Weights of a small mixture-of-experts language model, trained from scratch on English Wikipedia.
Size: width 256, vocabulary 12153, 62.9M parameters.
Below are experts of layer 8 (counted from 0) of a mixture-of-experts language model. Rows are named router (the router's row for the expert), up (a neuron's input weights, with its number), down (a neuron's output weights, with its number) and show model dimensions 0-255. Each number is 500 + 25 x the weight over its row's rms, rounded and kept within 0 to 999. Numbers have three digits each.
After each expert's rows: "comes before" lists some tokens at least twice as common just after its tokens as in all text; "gets" lists some tokens that make up at least twice as much of what it gets as of all text. This comes from a sample of Wikipedia text that the model never trained on. Tokens count by the router's weight.

# expert 41
router:507504541551517491504541453537513526529536522485520505505525520547533461478497451529480481478497480523511502478518509526530531494489509501493475462515527464521517544518493486516481513481502496503538472546507502526455499472492532535474514502468529496522511489496513519508493476490514502480482501447473521472481500496469486512485528479532448535515482487470546465488479539535537497493457514493527500495527481523496466517472478508496492514512514477460515490515476529544424480479508474490556506504487485524519502499484515558526469506498499541496519528563516494466529460530520480497465521526506493455518465491486473488525478489493509448518466530493509466510490545467515462541521477528485489493476532517461509500544540531506480484489471543498467487510525502500497479537502493
up0:450499542537531502532477507474525486486541484518520504525516533491553520512557514485484499528439479509551504494509518504540467523540540514521508484478499526516546539521515508512497507499464518513489511517492479485510516455470537512502504513549518473504516522528536474503529532521505462496497470496468551497513486493521509528470523495507478498502512499531487469487503477547430482513503499479551514500550518493519493515521533482498488493515503487453509475437530498492504515485517538458516511515484536470522516490527484505447514525479471481461544513487521474485483517480477517496506481452499525524506475521519484514545485483530572477492490522540522508481467510501481475514447481499478466447491483468486500475475478460522495481527483529491509510455501491538479485498481496
down0:459532507471467472501520480484502484520520472499496522477491460455498474503487423484502466529497500504513477477533499485489505509461503463516527494480496516541487506461510515501473488492483497481500524510532519533472500485470534488522534477528498564474489480572501500546482520554497504495493493507521531507500519458484475508549519492481499526504532519532483525512481523521474536497496529537509514480482530502477503508505435489481516486511510500466497516510507537491485506546518480507539509518555461508456476551511501505491497474562484513491510455454471499558508510516493483506468517528507488471446460497501510512457514478522477508504482485498473501476517495501460514486514519495496459499511452531519511502478492465484443450456434517530489488462530499493494512502489463
comes before: " ", " —", " +", " \"", " —;", " L"
gets: " |", ";", " –", ":", " -", ");"

# expert 54
router:529521450432515512481509507500522477476495530534513543505503500523464477541529501447517472499468516492523447478492539487479493475510492490528493503477511514518528514515538507525530509461529528500506468509531493494528519499481494532476487470466462527540519496499449508485550508512505504515463515470442516509490492540474499487500482508537503532482496551461529470479491531476514524484505504517482504471478480512485547512504470519490462522484496453554483476514521531485514478480548496532475489485501512490456496513528506487467508462519504533565497502478493508462535517546491469523497499503520491520481460513482513525468547498528454483455502484471465484484524517531475510475517501491534475483476516513453528533489504514501506514485534481442512449503484526507480524510469538
up0:496497507489484499507492512501477501483560507505517525482545526489533478515506480510487474469494539453467474492497504501500513496540512502498498543497488480479490458499494532505459466528479512458497532492528483538485513481538515519507488500516504531519489479528518550447510491498528512501529486488520467460517478506554451472506484525484513527557480503476499510468527514537506510500462442493457498520509497469463488514452528502439504487535499505552495495477485512513472531500515441467523492502540515488495473502453499510492507491513493569497523524516507511508531510491495507496461486493543454482511547509516533501487508553519537526458488493473511507494510505502496484475426520515509497535469420470500486469515463466534537514534513518502503482478472508495482498526484458
down0:455530509497500499517520489540496485489457508480527509485511529483470507488489499516505550524539490465489497495500498500473486555475498485528496486511472495494532492449496531465505473491493483494510481535472533534456498495507479469456474536528483508486442481510498492511469515498489494446502439483519489467521511477527537481471485532504465498469539469478506496510522496464503468489531480506543475498513519513493479505460502457498504499537475535461479522472504504521458503578534467488491495525507559491506483517497466492467505504473538503509443466487495455534480499494508517547509461506464495488495463460508517501514454469489462487483526493470506534478490456503490485490488510478541506511469537539542517513486478468492475535479506528497462514523545512532489513495534443
comes before: " The", " He", " In", " It", "|", "=="
gets: ".", ".\n\n", " |\n", ").", " He", ".\n"

# expert 37
router:547479540488495510514530493501517483491528500484469497466459484527541478532486504516497495500460504517464464508484525538523523460475462471509446467542526462499528525503507495518511513463463524477507454508471547505541515526500521515506518532455517507515486462488518505519501487466533520489477545491503533526469485473534500486468531469497473520474517450467526492496489525497500485502461461484515477473499466518518504516455514520492482521479474540514471477511472518492465470503519488505511526536485489509518490491484497478503472457533512553512524524508536480488506467519476467492457490499499526497476494510523465518516461525523503502489510488483513482472515481492480471492455498461507466465466510526518535545477519573520479490511511548490530444489528461543484471551508477
up0:501474489533516528505515502462523449559510501470511525570565502497535477518480518511460496541510535532437476497539502527502495517520507548513473478497473481500530534521495509497457460495493508467538511525481500539496491487477533477498520491477492484447465544481527483550469518522498481483487524478479448508463470497498527480516461492503544508450485508524510491481462507511518495511518513487446455491488501494493490545461458465509514492522503530506480463498496497491470543500474486492515498491520535481541515533471513484442470513513496498505519471521555502511504471535502510497465511517505510511533551515549505495475496512452506488518494519494531519496507491478510512498482485524481473443500463482491524492502479514525540484511539471475517490512466525511463495537504505
down0:487475508485522491515555491468546524491500486458513499482495471466494503476482458475492505460480472473514467476495534460486523483505494505487483549521522559509491477515467462491538492471503523511480485433493508486478490517460508458480472466527472487491482534510510533491486475544507468539498538499459472498520463507471481467436451501484471510497526493486503500478470477531495542483547489492511476480469480478481528497518489493548522506529476473514525471573481475520514458511550486507514512496502437476509480508538548524471523520530471529536500527490498486491518488497501511518535502519465498518498508478512506490498546548515488506527476488475476510511476520481519543490517504524532485444491501513509448542492483485518514523484502516510475513479491512482449491498472473
comes before: " ", " |", " |\n", "0", "1", "2"
gets: " ", " |", ";", "0", ")", "1"

# expert 45
router:519518474521509464477519480520473484558529491464526525462494530532517464516512493492469527492507542513510538494473540515523516489481503520475493500512504465503438515527472555489496496462480479501491492492478454497527510491515444543471513523537503540485504494495532508492484478519491511465453511534470499492470520480498518466497464500507546490483440498460497543537455460519513520480502494503526497488519488525500460507534461502472520483548514544495496530485466498463471463525527497479457542521497509505494499558503515510488527519489518510491498483497472488476502521513482487473477496506489506504489478488515450460492520526474465475534518503495473494500468497490463486501512463487550499539482517494485482540486430547460491533546495487500516460469503458513502497449497524
up0:457488477480503459485512482496527438517486517521468492467520493470480517518587507511466468540441463495502498482546525460481515490543536461548507525493494495460513474530487491532455514477485483480518482500498482521523490523515556502493539509480493497502529495487497545491511482480452489501472489488524530507502491491512494495501501503509515500515485540504523506473503504490470472504521495476435505490484496513472513492461533507483496517490490508500506508473491484532493479496525473539476501438511496512506489523512515464481487459487492521488486543534487446484476506505509486511528513527503505512512469505436511493485506501504459483528471542510489509507461520459472516515496504561474568526520505512471483519509468447481518535507582529496536505478542512526515500477515538
down0:479525555528514454508513502481475477503511474459478528505532474509491500511526524517530484497517490446495545499528519502503528491511507486504521438476497511502544495547496493566468492498496464490484494490568517502509508482536519499515526498506516462503504464481546509518498506488545482523475484544481517481491489511538514498478491519476516484495507496510477469473473534498454491512482492529498458540471494557506485532543508494495480497457462512475535502513497522501502510508532487485494483477512508493522506542520452454507528479452482500477473475505538509480505509486496478495516496500477441549498497547490499535498506514480514466537559563495448555510488544453494472486462476500461543505509479461487482516485460490490500526515518515465469521481489489498485530508542517
comes before: "-", "|", " ", " •", "   ", " Born"
gets: "\n", " |\n", "-", "|", ")\n", ".\n"

# expert 48
router:503468502523478504488548449468477464468517519508462472481447492523513520484491527480523478454511462463511489517486465494499512500484495490506534456533491526499487501488470538521462485525528452473482523519519501467536497498510486508490508456466473518473483470474539504513510527474478490499503519529558524555467489505516504496491493485489490541529538552461482497480478510472526507542507462468520497481510506512498521476471500522528537498496507505523496516526536525479505450462514504529538532537501478470511471476530496487513477466502441524530468518539552479514522510545493497489504536528503503501484509473534515476473543532504532505495503463468512433476518496499505518468492478472536498472507479527490468456499506529482517521503541489460525527482521493517523555484478499
up0:545515490517536504456545504478522469516462492483509453526509517498498492481498487491471505464484503498497515495544468470512485562534501494509511478546515505493487497454509515519494510464496484537490533534480496435470507469470482488458495527508518505469484531548478478484476499505498548522523499496520475503546473552506501509500450448505504498483506510494478508460530513531538465470547489518464488505443526493533506497521513481520497504443493495509500506492524509516517490463458534546526474524489513514517491495474501493562514506440497474528482473490522508524511503520502494493500529539505520500485474517498516470501511500518482539468490457464520523476472459436483482540537526534500451493513429524487479481487508481504478513464507460488472524500519524490467495508504497
down0:472491527505532478573487461528447464478542461508488485509450520515511481510492499521505494463499493482541514468536494514543478527484460525514476503509530468521513495556500498468491471476476501533479480499512501488487549537509510488495517507489503494516489500484468506501529504479450505470488521525549533459488497516555531522521526485495472498528521500496493540484521479490456493545525523489487537529476525515501445497495528490505515493529498512512475478517469518507488500480548479530474520491492475487491517470516497446535513530472532516509484530481502515530512495478556501455496523495499465511516507449503537487508500468530435460478478482526530487457455497569464504502477485535491505485498494529534489503502493475539528483510502478501474525531461481510538489465506518
comes before: " |", ")", "′", "O", "T", "S"
gets: "S", "B", "M", "C", "T", "R"

# expert 15
router:490546483458542484501466478503464502453506517508541503538496471539496500541479555444531518490543544503548513489551533474484485488469508525504483508472453472516521539507525501512504523486456490511475501517499502481517553504492508495445513540512528491458479494512495492494521518520524506516505516504461534526475507535506481502459505523518479515521483485530516531505520474490476526485515535512555539483542519508501505505545501475491489502506497526498538491520482516513526515479526544457510464512508468501446513479523529524494441495506510498478515501466498477466516529526467477473540511492497474503475514498539472535487431558503484457520516486462490490452486505521474511520486498500483533524537501483506508524464437504479499523507504531518502467479508484465476490490517510
up0:515520542504567517470466496543493525493542455549516530547510479451500513539448521515529520493496497541502471512505489497515490509463558536484528567510476462480501479531521504518553503485498467492514536481461488485452507504521523513528486504508471493528479496500494522526465494482511520489521514501463516530497525451484520491524492480488514502462514477524525495473514480477512532527442482482525460521526510467521509470498494479485450452491513524534504505442510493476476492497538485500548461517496492461515489532498503525479490492479485504502496442544498539492523514529517522506496502545517482465484541548495472498503504523542502491535466493473488520477483526523490506520487449495512506457516499501444514462481498502460499487498508510507493480514525506470489468491509528
down0:455486501487501467512479488493508502473494499481506481503521551489486477507515533500457466531505474512493493508495476505550484526480470480480509481520450538522534480520511494466474479524528530485491519477535514504532537437494526515492490506521540486526509483512484455502515527472469524457481540485508523485488486516512527514460506495492507494476501483515460497478510456526460479477528453486547461497497487512527509496479495499487465478451460499441474512511506537496468467517479490508455433470510439473518459520475510479500502536479504524503535523508531495482454539527490469477522523502509526492474475461524526458496519513546484519513454501479480478513492489477496463543461475502501527487501471548483462488518495488512492495507533535506502488502563542476534474533497518
comes before: "-", "|", "%", "′", "°", " /"
gets: "\n", "or", " |\n", "′", ".", ")\n"

# expert 28
router:492506497515532524544536554514531507485518473539560472504537495489535470516492493477535541508492501531469515490494482484520481481477485519487483499515481483510486506526537505502532516473529544490476497517499463512524489470541535464475514525528530510494538478520523501469539492498489478476447514486546513471504547507496495530491526507511470458516498506510493464500481511499492516491497470505526540544521473434518498509526488489483455498496455481502525479500497471470499545522459515541494502505456508508450496474505495488528513472517509482489439474465509484517487509547510503477519489541453495500502509544486473547458525543479515510494469517530479509513493489505533490551506546541473516446477461467534494504508530503474479483524470473460516452481528514486502500486468527
up0:524516507516499448453506530527529515501497471470474530480533515437527467483487504503487470466481476528522475474474504526522546509548521545518529500493476505495515503482537473500511492462489482504500491501475522512519517499511467513504480510495480503512494501482502501503464403495487510491513495500503487486506472502493547475524479492504479526521477437480488494519485523554535527510496478467537455523488493502489506505505482448532485484509520555499496492510517506470513479490493477486513505486510496473436478470544468470496488499500521518521483477469548471487432493499481497484503550519502518484498511450491481521464494513487485453470487530530535484467489502512451485474518525469494491481539490498465496503441512535548502533425481501540493484537511537488473491522503495
down0:531506490501540535478479477470449545470490553522500493480468521504503502516499513509486532494510520505517501545491494482514472481497515516519497502514516490488528487518478517517502496523541480531474526519566470493533479536525491544529484506531537510479505442550508514525540485484521499487493456541490533473449497508467545513479529541504517492495488483518559508500500495490464440492489483501476539505500475485478509479473499506467490520483474509537537483512470492493466510501494511491506499493532527503495487499490495548492492522482481546454542518479486469513504529501485461482446494465507495507502473529515449477489538567497522581523509518466512495479519511516491502519493517485497512491499450501529478502538581473498497518537506532487537454500526486493525492486469506
comes before: " and", " the", " which", " but", " he", " a"
gets: ",", " and", "),", "\",", " or", ".,"

# expert 79
router:503501450500479489507538484511473517488483451524470489491542508468524535519454500490476507516494484535501513491487510465519471493528532568486494502522456490547529458541556507474516546497485519500485517492518490497467505481478509518476504520491510486484502468468508510479480472531511516501484530499501494485492537494497507495460534498452507478515450482518457467441491517512506440494460469517535500508489515457515483479523489534512473482476499500473488464513476516447500566481462503534493471502503477464505507491490520525497508532494477513492495486470507480472503476459533565520503481475477480530481488518527514524498479495526537456431499541484484522516538513493477512477496517546462532498469518469498499485529528516476463500483510454522513511481462486535533489512462525
up0:500508419516532466496490547484503511446546513488520524496495534473468509511486540500535526484456534499531488513524470462493447504531519494457504493473482488512526532505448540470495515510506530446496494522520531496498495518497522515487491501515536549507477495505497497463494533546520508516513495486515557507496525513492514548520539503485530489505487465547508518483518484520502498514483493479523508515478482493523507508518535481496509563456530507468457528526526493506479513487451509512520478483459501471504465481518545494479484496495469516517499490508522531510476556517516528520491520458529524521446517525520468523532550504493524492461525551523450472516493492539462501505513527487460529465486468500470492482522517502505518482497465513530506492494531501471544525501501532
down0:511505538506544493466527475487523514524469462499492498502523471476528491498479484498487471536470463508550436496511471498508518473462496528510466514485525506474504485552548460500519529471522477498510522501449505467494498504510516539510486465482505525497437508521492505528505450518494523486505515482502493484527539481488498474505490482457462537499503517470460488511491450500509486507486532507468535511506518476511537494486480507465510441531509492501488505521483481439534477495525466519496524539541500493473514487462488483500457514461511514504513504483513488481548542482531492509504510497536508515545525499467527504506523556499526471485479494477495541487529517502502514477549504513430495554482497463481476477505540499492507475540493478517525465522567484463495485472523528
comes before: " a", " as", " the", " was", " well", " is"
gets: " as", ",", " he", " He", " was", " it"

# expert 43
router:543488542496508499491544528540532511485494529499492491538524516461517518475462513468515477514484502483481523464492483520527539516536531539514511483454520533468513526515534454531528507547501522484495474516480467481499470494522489487490485495567489524449508496551485535492489473480507493502493491542529501488510505504499477508518495492520473505495479492489501473472495546503509484462455470503487510546499464486488464508521459474510474522486519516470528494490546472525521479494456467463527503506483479531471493497476447521515480491478486511508492501472537453489514512505513472518514520538492464502519540538461493527495535529441474465520505561478471486509469459529516507511523534499472517480481478467426485467504532497485501469510480476494499475473534498445519493499523522
up0:513492490453538465491499508520509467485529528534506529483536506483511540506489518513498494525480492501495509496516472509527508488521564447518480511503516513481517484510475493514493544470521494504519505524485509492459490476491511503484493493497495523482475484489522538514535524507472521478526477473471448516510486521479448507526493513474449502523450515513492473445471511517459477446455521485487539510516515526486480539491496472532506494520459476531490471531537505466462528488483484478483517526503468492535541491496536493446523550470506476537478551543517508519474511537502489497526516504471481524499498470523513486503489485465467458524498463493534486499483519447471526438489511486472499489500464467523509500486524506471486479517507481537442486470436527478518506494549541
down0:493495467509494528460478496490564537505514493469470488480511527494471454567538501485461478529532479523446506532503485526531494499512491496495469481506525459503514488501475496524523537466485489518434515485480503543504489489508530521465558516482495518478466516509464515472539537537527505457432459476515482490518546468492502492497555475506501508514500509509496562490480503503532501464500474458537508499486544500515449511502469502498535485510507477515525538509479503495516504510507511479505511463478500507545507493456499536465497475473499567474512462454499517516498506458492514483527471521498496557498481500506442499499514461512500517511518470513494444476533515509490502483500537514501503493508484469494486458522515534512522466472464501498502503493499486486496479517453518
comes before: " the", " he", " a", " they", " it", " his"
gets: " and", " that", " or", " but", " which", " as"

# expert 56
router:504518463486502505470460471502494511499513504514477499487530511466495476496515507482514554460503524467453495485498504452528510493526470485490514513532495521498492534504473485474463491525517541494497534494484496541534473478458504488472480503539491506521510509519486508505505491511533490470478488504515500474493483525472468552507536500505518488473523537531544507475503454483493517504523466543449507508514487550469476463482525497517473516530473481471502501513494489506523509504504512440487552537515512528524520502452521536533528515520515522477486531440512526519556496445466522467491512515470524525519519490509494550555524503552524524548498574505503546531473505505497498526503540492462481482500482498462483496557498528511526500473500478543509520506516533531515490510463482
up0:458494465500475494517521498499478508486511512487461480503531418482455526445462481531466515487508523465468502481480519513490512518530489458529493494510478507458538510488497522478525490539534518482470517504495515492517488503523554510499487500531454487476509529501473482539474470528483513483429506538526485468481522502466534488508495516511466521477516546491519523527516447490535523498501482505477454475491468486484523458503549498515517517513480511532530481493483464477522512486504507496488460477498462501521480472498498526478489532519489499545500535450469531515522524518506507485517491499475515514499520513546498497510533525492502489517486496506561538528487477450503509490488476487495455430469472470509468485532527494512476507494495521519526545448503514499510435497514459
down0:527488545556507501501517451466520505523470430491511493512486510475485527537478532462498490517495490516485483504498508519504482545500489451507524475506525469476542518487497511462504484493482551509502459489541531495459499518491488477490511531504516512502511489464522502515447491484537497508514472456536513533477526487505509501472520499495520512480504452475524489551482464509527503475510492529469509500548487512538484530506499467481440505490473510454506532548484550492485459525482506473533515501487529508522480496476502441539487462513472496439503492493488494453511507528513499476509465476504497493520517467461494531533490490520554483494521524516446483478493489510481496487466530548487530493511526458441449506499486482562504499490495481517488499519481455503495530489518474
comes before: " the", " a", " his", " their", " its", " an"
gets: " of", " in", " to", " on", " for", " at"

# expert 64
router:516484513478516473502487483507574489464509520509535525508488491455498469508503532510523491487480487500527517478507464506501526511524481478499477481485538495544493535509523490478511522492474485556518492474459516480520512506509519496502498519475481500450451521453479519490539480490525579480514502539447477513482500484504478509486475498474499513486523528495484515467475461510467486532539488474473464517478525516507501467531531527492507545496479495484474560539474464498499508491541501454530478553474499488511500552492529457483510487525494508505501506529478496486495496433454477500514518475518524499505453488522521484485491498523480516503547468458557507476524464466492522510502497530495498505471497462549480541451458494513483500540497451462485541472481497506512501500481496
up0:495483535440499519526476443465476493485516569482485514530500499499492499478491447502506481497520506544506500494460503453502505530505524527491476495509485524494506518491468530485474527516477473486511489494518474505521521462451546473515495473507544496463511485508502548482485513498481523505523497492484445506488480519464466477494486497469499533555538510518493494506475503485518484495492505505458463518490528502510457477490542470495478483483500481519514509551508471439479499494522524509494509470497480493502559475549537542493482495528486499503486541547511504516512482491495534553504517481462511504514475480489423514504427547499474487484478466552533485511496532495504490487485489455509473537481503529452481500530520522487492518437499536485527518521518475503503487512497527
down0:509515500491513507532518489523539480482543518477457444482475500457455476482542532520509512527487569528481459494486534486502487467479485519513479514521464510510500456481505526531490512501491498504475535458500496482469507532464476466525516494527492498542471516519491500477461485490496510493530504489486515517528515499469515451512520516533499502499520523478499509507463481481496521493567452532461506520485482507457496446455478526537490475466474492488475488546486514507518511526488514451489517554501527505519478467479493507530528466499512480518513500459532470483498478488517477515465478504448481494484512500478506522446509444508448475487518524520507470502501489512492488466498524532474494492518479531493455490463538532446478539517518477502518513532507498477426492523507514
comes before: ":", " |", " (", ")", "\n", " /"
gets: "0", "%", "2", " km", "1", " Total"

# expert 50
router:474511489529515537526528455476513489495501507500533497507534514539473507473500491537520490482495477536468519516479507506546510464452513511504493511563486468532536538486450449524483506467547458537516471516552513530501536517467517544463502497509530495476474499485500480488527505471483518505495483440455516527489494519474496520463519487506507509497513500521542537485460462480504486506493507475488492514511531489541524493466499479487480519491487495510489487537499518485466469516495463486523485514507483498510487484480481541503544561489547447508513519573516542530523507540484473462547516453524503500516447472492493496543483496490499501498514505475540489519492537462511479518474493492515487469473479497538474523521522514480479517527503483517542479522488529525479522537469514
up0:516497472514492439488517495460488514475467527521493487498448508523481485534537518539508510512468531503497513512496496510484525474526485481535496538534515468523441527490495514532518548475463531496543524563514502487555513534519505462497466506515482533511496487511459553497497549463533505517516497506538522549523458492521541507487427531473488476472491478499502501513509509465482475512528511498532489470528470509481497495481485484461481511524516544528530491488521549455484469473529518505472506536528495542468521459473465515512495530462479493501521482503544459512497518487561519501500507501488500496454481532473493490511475489510459509500497512470503485506486486452511507529475458457491495497492526486536539496516477499529478488505504519477467481492479481480501490460478478
down0:496462523532493496489472502471496457522473525528467529504496483476529476449493534478517458515515486519508459498523518495486513497503459520484516493451520481503511527541488500511496525491522486456487449555513480474535520519494522523494448546524481523434522480516511516530548460496533485488490522468489503524532503476502533502524498491505475504495515493508459458538493536522474543506495493495507499468513528466476540506464511495484481498490481507463488491502494486485559487468462495520483554519515466543487477490480525554498494515463485519467507531467497546510491496478512527484532486494507463472478524484518484526498520494483521497481445487504487509502518551443538480523520539549502500485500452487506468504462446497542503474511484526527513489463476550492491510515529498
comes before: " ", " —", " \"", " L", " A", " −"
gets: " |", ":", ";", "):", " –", " -"

# expert 14
router:517470497530488500494515470498441491468526497481528487484522455524457470492478491550499488461441487537475504544513507513509515467472489475467488522525478464523484545545473498496482534478517501521531461529486515510457500487489547537455499505467561494490504486515500541479478473487498484489482487454494515512478534510476459529484477482530475507497515500482536490470504530550501535468481520471532465479511526534499485516509517500501482511500480500508544479495513541509464456505507473497531501493489464505534475461466503519503513500498507502549514547533468507502548505504501488514539492478492513463518465499480454478540444514476486496507468512483522476502454559488477474499497496471499467477460493492543516544530468493486481512514495527522486473488519505530526494511455534
up0:470484473533493552502497489522508534513513490524502555486501506499460501552521447503499527522474541522500497497452473467508536501488513507528508451514515521534462490514521544501487493485508484514461467500475481480483474457493506502511495484487533505511481525447497499462475524490483456508483477465474470512477486558498539479519519533490482478538524502477511548469532495444498532476500503440453476477473513516491479496481508483495494535481487463465532460502470517492465460480508528472488494492474526503532534477509496531488488496514458499518535536543543506499500516514525484501529483517460495473472517509509501570507458515509497527495496488502501478471487476484504508519443499457522458490503503545476472523526499474508529536470494521448500502506496537504540491518511543
down0:481492537480496457505561482467490501538500465499528455519531535563497487489453513488467521446495491509501488491525508490525505485510489523501516483524455485502489517564483506515490502508522478487497517539497485497477494503478521524480532528473481475510537445511514488531471527470494535499494520474522516481540490505552492485466548466482529554487521470470548499521515512524537510521445518520477488479494489521524484525514478524502500496515518515521474523475533482479477519516497496525478503524491524473460492468473513521530494538502524511495480525463492521467524470549477478477513517497507536480505482520492507561550485497524516457458497533498512464520465526505501529546542481451512538466481506487510484475509545459517515494537483481554519493463509486492477484485488489
comes before: " ", " —", " \"", " L", " +", " −"
gets: " |", "|", ";", "\":", ".:", ".;"

# expert 61
router:475464547563515464505471492489519477473487530536501470473477494522518484529523518512514489526459505469479529561510516490502538525510503484489519477505508496481498488463504518471477445476511473502510498541498481459479432498526438485516527469451496481531471513467514484506492521485481509510500463476530488476484492494503512465501465467477501523447525512536533505490500463461474534538509488509489559511457505473531510509489533516485544498540474487529512475538478496472478518486490477522510543500562478488524518503548524520516479493555478515478525522490520491514510537503510511489521477513469487447484476481475485515482482452499498474462512475547499477554506494466529481458474488506501496509501515507528500494508499483523506466472494447490500467526455492498530507503504487
up0:526485472445527468495502497501510493544503500503464514471476496496510527551501507544461488497502500522512506496460520506488504506480459488506450455459506482504517516490475499491449518528497512504538443508536529527519519495491485527540510476523504521439481533508497518486521519522556510508582445512523513480512532522465496518520502464491500534484505456473553529466476551535458470497489503491487473528470529475505492497495507495502495501521463481522496498525510486555527480462476498527547523496516503523529497508489502487514527495512540521496504507537489481480457506474441521485499500525526463500494507541504524489530500499471496493537500464503489500498529543532508516511504550509506556525506490514515505523457523492473553504453489500525545493500447477504505488465484496
down0:428497495489484467475529488489500497470500511516526483529480563513494522548500510510490499519462538531520469487512531507501488477501472479483482500532490469522487483471532494498463483497494502521515484474516489514495448480481480484514480469509520506530464467487491501492528500477541543533503496450513534509516458488542505502489477478511516534512472511502485530528524500509484516548488448480478519504482502506493469513488501507429505521564421523486486504445482511492501477489515505497483516475525525496517479481453488513476483519488512513518521466495526529542504482468525516472542510526465575534471479544466512500515509486494509538502539465506532472535545499483495519482497518543488449501505516498533492497480514530483513463494489469481545480472516522504497493518566525
comes before: " |", ".", "–", ",", ";", " |\n"
gets: "1", "2", "0", "3", "4", "5"

# expert 70
router:476503490473480533499479526505522504496485523481512526478476499473526470508477506502482520482513494509497517493485452532512513471551486489510475508524522541516514533524464485516483491496501517522502503525549506524467486463492515476479467524534489459529538529479470469497457529517524509503511442495499514496517486482527501523527496465548484475491496517511496501499504452527495528497528533550443497505502514504513496490514547464539494502504466480463498516525509457555525491527520474473510527556490572488489510508530536484511476493476487454465532519483524509555516517501487479477522489516471519526454509508565490513549523494489539496503480535537511537478463480484480558492511491530459487454471504506479503492515499532524483444475505498516516542505458516522484493476471462
up0:532470469509497511545500540533506479503504515501526542468516528494494553511483450468518474516517458547488528521547508478502504494513485495476487536476493459530525502530481466466526518490477495507486500524468471499529477493488505513497529511490487489476477499524488459509531584499565513463500542489494502495526519508520512496482515506526467474454481519524477505522483491492514510458491538497529496491457458468502529505475528475507483483518495468493504533504493475498503525494494536574486467507520515504508487495473438522542508457520498443525499485495520495543416511531485490490520470490494523536482501522529510469521496499508508560467481497506499520488495470504553474512511484508489487495484528475536457488523488511556491530532451487501457502497494481510495487476512521
down0:502485524535550480472491538482507505505514516516453523530535466453484492469493512507496482483510529517487519469471515502468537489486484479471475466532481465490488490472483531520536495495489451461467505451494513525495491564521473487509525508494506518515468486510499530485485506502502502523495498524473523514501481503463526547536514521479492503481501524490507496469490502477491470486531477492534528468499505520524499541478507494489461540463497544510498462542503490508562515459479469500523471486483440548494487493484521494495452437515499452552509456500477504462473531468501482492543480481506500476464503499506487507463509519467457483458493507475487538516533486544518454514552509499489532532504531506502481505511484517504508465531491479521462450451514512495549523518490524
comes before: " the", " ", " in", " by", " a", " to"
gets: " in", " on", " In", " of", "In", " from"

# expert 53
router:502500530524505498542518503474485467497467499470488487506482541531515491529518505546510496513440527511504502531514533487512475491513504533512521518472474485509528539466486454500502551479536454508527533518459526500484502504548463502527479481482511482504514505497497463522533546512498523502533491470541488470515501441534502482503480503463526474466500458532525535484474496444465514531521465498470505483473508515531539488494535461494472516501481529513471457512454460452461474498494525521482518522530495483479540514538501515471495518521459531452514511453535475493534498503494518529476502498499504473471466499511478543524484490515501477494520460527525463535533482499516543475466484527487512498471533544516542495502503537553517494520479488480498504529501494484480530504484472
up0:515474507508449484493511502505511526516535532533455479480515482511508467504535493548539498466495510492502505519480500473472491478475462514514477467535480525548476509502500521454475486485505459474447488516493467513523416501514466461514483481503533485505503512482516521517514497467466478503491504475496457467542466491529538545501507531449542423505488487493507534513528496475565544509472514501479498525460473498480515474521520515482512478496486462489521540520523510510494500465495479495546515486501489464523477514479504525492542486492479486439468507480524511477482507481495509484533497480493481523507504524508485488498476525483484531525508490553475480482488529499532467487555484474494474487463485487457489500519494487465535521526507469482533461520446519519532491464523489
down0:504499477529520443510508485482551493487508513536528467477511495530499503512516523513508497465481476548533511494561478447502511500487476498516499480494527472512472467517498515568503482499543518508518491494527526501542515557484457468515510511490539509504544506455482486460548524497513504509515530473502483482461495549494512499508471504517474511476473492542510484527498427567530479502500538477477494524515504517462503537513502492514515560539478534505469507494495499478524483483477472509465472499521503475455514446511540496520532500526486496528537519517483562504522497448513468503489507545480496507487474497464505486495561504502480515510486462489518481497468510526523515498505504520497498561509508455500498433493479460496516510482485493472518508506489536482496501508529482
comes before: " |", "0", ".", "1", "2", " |\n"
gets: " ", "1", "0", "2", "3", "4"